config.toml
n_experts = 128
experts_per_token = 3
balance_loss = 0.00243
router_z_loss = 0.001
init_std_router = 0.0343
lr_router = 0.000998
head_dim = 32
parallel_block = false
init_std_down = 0.0
lr = 0.0032
lr_mult_qkv = 0.4
beta1 = 0.9
doc_mask = false
Below are experts of layer 5 (counted from 0) of a mixture-of-experts language model. Rows are named router (the router's row for the expert) and show model dimensions 32-63. Each number is 200 + 40 x the weight over its row's rms, rounded and kept within 0 to 999.
After each expert's rows: a language model's description of what the expert responds to. This comes from a sample of Wikipedia text that the model never trained on.

# expert 45
router,151,241,243,178,227,165,232,143,261,191,162,190,198,228,280,235,274,218,188,230,221,227,178,173,151,264,182,151,235,171,202,273
It responds to: Infobox labels, the

# expert 10
router,171,252,257,190,189,176,263,132,230,147,200,202,248,279,256,196,246,221,192,267,185,212,132,149,198,226,159,154,233,177,186,247
It responds to: Foreign name openings

# expert 1
router,162,228,264,202,237,133,231,156,251,184,181,231,216,270,233,202,270,203,200,203,209,258,190,168,143,241,167,163,229,178,135,195
It responds to: Clause-joining conjunctions

# expert 34
router,167,209,267,170,208,189,276,157,237,177,138,196,169,257,264,210,199,218,228,215,148,229,168,172,187,249,151,156,233,144,199,177
It responds to: Numbers in stat tables

# expert 26
router,200,211,266,155,232,153,280,195,233,183,175,224,244,253,241,206,199,255,176,189,169,251,162,97,142,247,168,180,203,170,198,288
It responds to: Clause-linking words

# expert 46
router,209,221,226,191,221,159,218,213,243,165,158,210,202,218,269,222,303,250,236,231,163,233,145,164,165,255,160,174,250,190,182,279
It responds to: Common function words

# expert 48
router,165,265,211,180,250,176,238,131,221,205,130,255,197,237,242,231,230,251,217,199,179,208,129,139,181,276,187,178,285,187,182,224
It responds to: Articles and prominence adjectives

# expert 37
router,198,220,243,190,214,153,226,157,226,209,174,214,194,290,225,227,203,284,171,198,190,222,137,184,187,208,182,200,247,131,166,186
It responds to: Nouns after articles

# expert 32
router,167,231,252,167,224,152,249,198,221,143,187,218,246,225,257,218,210,208,177,208,158,222,152,116,171,269,161,149,270,159,152,234
It responds to: Commas after noun phrases

# expert 21
router,162,202,232,174,269,192,247,152,223,167,196,196,163,210,226,253,234,216,196,234,185,207,177,128,123,270,163,179,207,117,202,211
It responds to: Unit and word pieces

# expert 61
router,216,229,285,225,201,189,232,219,278,158,186,235,167,268,252,260,226,249,206,217,182,246,163,203,185,231,228,164,203,193,189,252
It responds to: Dates and times

# expert 3
router,183,207,287,168,204,195,243,187,218,174,144,197,200,263,289,293,188,243,188,232,164,233,175,143,148,239,128,145,218,154,200,200
It responds to: Linking function words

# expert 52
router,201,202,240,153,252,199,214,163,290,166,146,173,183,256,250,220,266,213,142,227,192,205,187,187,128,247,182,218,244,158,181,231
It responds to: Table and infobox punctuation

# expert 15
router,198,195,250,219,227,159,256,180,249,183,203,204,217,251,219,230,191,279,199,226,203,270,176,193,174,272,172,184,246,187,203,231
It responds to: Numbers and There

# expert 41
router,185,245,232,170,201,167,215,197,204,180,213,255,152,211,209,222,259,283,182,223,176,249,145,179,153,256,193,164,207,186,230,174
It responds to: Digits and code letters

# expert 29
router,216,235,228,208,232,179,280,152,256,173,134,271,202,244,217,202,231,209,180,209,205,197,190,156,162,243,174,206,218,164,192,189
It responds to: Narrative predicate words

# expert 51
router,131,259,261,184,241,173,285,173,256,132,160,186,241,236,271,254,208,233,198,214,153,223,170,146,167,222,150,141,246,186,191,208
It responds to: Word-start fragments, hyphens

# expert 42
router,158,258,224,209,251,181,254,154,251,159,195,214,190,258,246,251,252,278,203,206,170,250,123,167,177,219,188,137,188,149,148,196
It responds to: List item dashes

# expert 35
router,169,250,205,208,225,171,204,169,215,175,199,207,173,216,303,238,231,254,206,195,171,267,162,173,103,232,161,156,248,180,206,246
It responds to: Infobox and table labels

# expert 17
router,142,246,266,156,242,181,227,164,241,192,146,194,237,224,212,241,212,213,168,233,165,235,193,181,175,228,221,168,238,166,168,259
It responds to: Coordinating conjunctions, headings

# expert 50
router,165,213,220,210,187,193,194,150,234,158,192,222,217,229,213,250,245,268,208,234,164,208,202,142,140,269,151,153,232,174,154,217
It responds to: Word-initial pieces

# expert 8
router,165,215,250,188,194,186,212,222,285,178,195,213,177,219,200,227,235,223,167,229,153,214,166,197,176,268,138,117,227,181,148,258
It responds to: Place and proper names

# expert 36
router,157,172,246,183,233,177,219,144,260,181,161,237,200,231,228,239,215,256,159,212,174,254,184,165,165,242,164,175,194,144,195,215
It responds to: Biographical pronouns and auxiliaries

# expert 31
router,192,242,195,183,229,189,229,153,253,170,156,218,198,252,284,222,263,224,207,262,175,224,178,159,155,253,147,178,236,161,170,215
It responds to: Infobox and table labels

# expert 2
router,176,219,265,182,231,174,237,188,216,193,152,145,180,255,247,198,247,237,220,225,172,184,190,155,168,255,157,188,175,118,217,206
It responds to: Sports text fragments

# expert 0
router,176,175,216,234,227,190,245,213,249,193,117,233,215,200,256,200,230,240,191,193,130,230,149,189,192,204,171,148,304,153,193,185
It responds to: Lowercase word-initial fragments

# expert 9
router,144,211,226,187,244,157,252,133,247,107,166,193,245,223,265,232,226,266,168,216,218,177,151,158,137,240,175,162,222,176,144,251
It responds to: Heading equals, verb stems

# expert 18
router,149,197,226,218,240,156,229,182,208,184,181,202,183,218,198,200,231,291,187,211,136,252,145,171,193,244,183,176,228,176,211,193
It responds to: Numbers and counts

# expert 44
router,161,264,228,169,234,187,223,165,249,152,176,201,250,274,328,212,246,242,205,218,176,233,175,159,201,227,218,108,199,148,164,197
It responds to: Foreign short words

# expert 12
router,171,273,253,224,230,159,256,164,236,162,186,186,208,243,248,229,227,251,149,187,166,214,135,147,172,232,206,160,253,184,191,257
It responds to: Song title words

# expert 58
router,202,215,261,178,207,197,209,165,237,154,196,162,202,235,242,261,211,236,162,234,200,232,134,187,167,241,151,161,230,149,207,221
It responds to: Closing quotes, odd pieces

# expert 11
router,179,225,231,188,293,162,283,128,253,159,212,244,212,237,269,234,216,233,203,192,165,233,152,175,154,218,188,173,212,178,184,204
It responds to: Name pieces, section breaks

# expert 5
router,180,267,219,173,224,190,253,228,299,168,176,208,181,234,252,254,282,238,154,253,223,235,138,170,160,230,214,177,181,159,172,208
It responds to: Catalog and listing fields

# expert 56
router,150,253,242,225,246,153,270,168,273,171,184,213,228,224,231,238,272,267,201,267,197,220,130,137,155,211,169,153,193,169,195,198
It responds to: Review and compound hyphens

# expert 60
router,156,233,266,147,196,172,232,215,256,225,184,219,208,238,208,242,199,231,177,236,150,214,206,215,183,224,161,126,230,167,168,211
It responds to: Dates and mid-word syllables

# expert 4
router,198,226,239,189,202,199,246,165,237,218,130,217,173,239,229,198,257,246,166,222,193,232,189,155,137,276,141,150,228,142,207,221
It responds to: Plural endings, heading equals

# expert 27
router,157,251,270,191,261,211,252,157,228,195,175,210,155,243,236,250,257,211,185,207,127,263,180,177,174,235,153,181,192,146,210,227
It responds to: Surname endings, roster cells

# expert 22
router,164,225,235,200,231,178,267,149,219,183,137,183,239,248,274,218,259,220,206,191,185,243,157,147,141,211,193,146,208,164,156,258
It responds to: Prepositions before names

# expert 55
router,175,237,223,191,278,153,266,166,262,190,168,207,199,216,259,163,271,217,188,213,168,258,180,199,143,222,162,156,269,139,197,181
It responds to: Awards, elections, sports results

# expert 23
router,179,249,273,223,263,221,237,175,279,199,149,251,183,218,261,220,218,222,175,281,172,237,120,158,206,268,215,176,233,200,170,182
It responds to: Word-ending suffixes

# expert 49
router,195,182,227,141,262,180,253,159,290,199,145,200,236,243,210,225,212,235,135,224,134,239,188,163,187,258,174,180,227,178,231,230
It responds to: Words after sentence-initial In

# expert 39
router,167,212,266,207,217,157,252,215,207,184,125,197,215,234,237,224,271,266,177,238,179,226,187,183,195,231,170,214,230,169,181,205
It responds to: Sports competition terms

# expert 53
router,170,294,227,167,250,188,276,174,247,151,174,209,229,264,242,203,241,223,206,264,163,225,148,219,173,194,159,169,215,124,172,242
It responds to: Taxonomic and surname pieces

# expert 28
router,188,217,260,148,246,187,212,170,231,187,187,232,176,196,256,218,226,197,213,272,142,229,166,212,189,225,139,169,182,177,164,276
It responds to: Romance and Slavic syllables

# expert 19
router,141,264,277,184,233,203,231,151,233,167,195,213,183,228,242,225,256,244,215,244,159,230,133,215,174,215,149,109,213,126,159,204
It responds to: Name and taxon fragments

# expert 59
router,207,217,272,170,221,175,254,173,242,162,158,198,243,285,244,261,218,200,158,174,199,201,159,148,98,210,148,153,235,162,175,243
It responds to: Numeric table cells, units

# expert 63
router,230,207,244,188,215,166,230,143,225,168,179,181,210,284,299,216,232,246,176,226,199,237,172,170,125,239,166,181,192,188,210,198
It responds to: Table cells, pronouns, ratings

# expert 24
router,160,201,215,234,197,165,255,209,251,184,165,196,166,240,222,226,273,286,218,229,187,259,135,169,155,254,184,156,233,159,205,235
It responds to: Mid-word consonant pieces

# expert 7
router,154,205,197,235,246,146,217,192,244,195,151,199,206,213,279,282,211,184,196,202,164,244,151,140,129,234,143,174,232,171,200,258
It responds to: Prepositions and infobox fields

# expert 6
router,173,230,283,194,183,138,213,186,208,216,152,209,160,231,214,251,227,209,155,212,150,237,135,216,165,230,168,188,256,156,188,230
It responds to: Title and name nouns

# expert 43
router,176,203,217,241,202,156,240,144,269,203,199,237,182,239,208,220,255,244,164,216,158,248,184,199,146,257,175,155,242,209,201,228
It responds to: Word-final pieces in prose

# expert 13
router,167,226,242,183,250,188,234,173,237,182,154,203,214,233,234,254,228,285,191,246,169,229,171,198,163,216,131,118,275,176,186,180
It responds to: Section heading equals signs

# expert 54
router,149,227,254,207,208,170,223,202,236,204,179,202,205,203,210,247,242,248,200,205,150,245,164,129,175,239,197,170,251,135,205,197
It responds to: Definite articles and determiners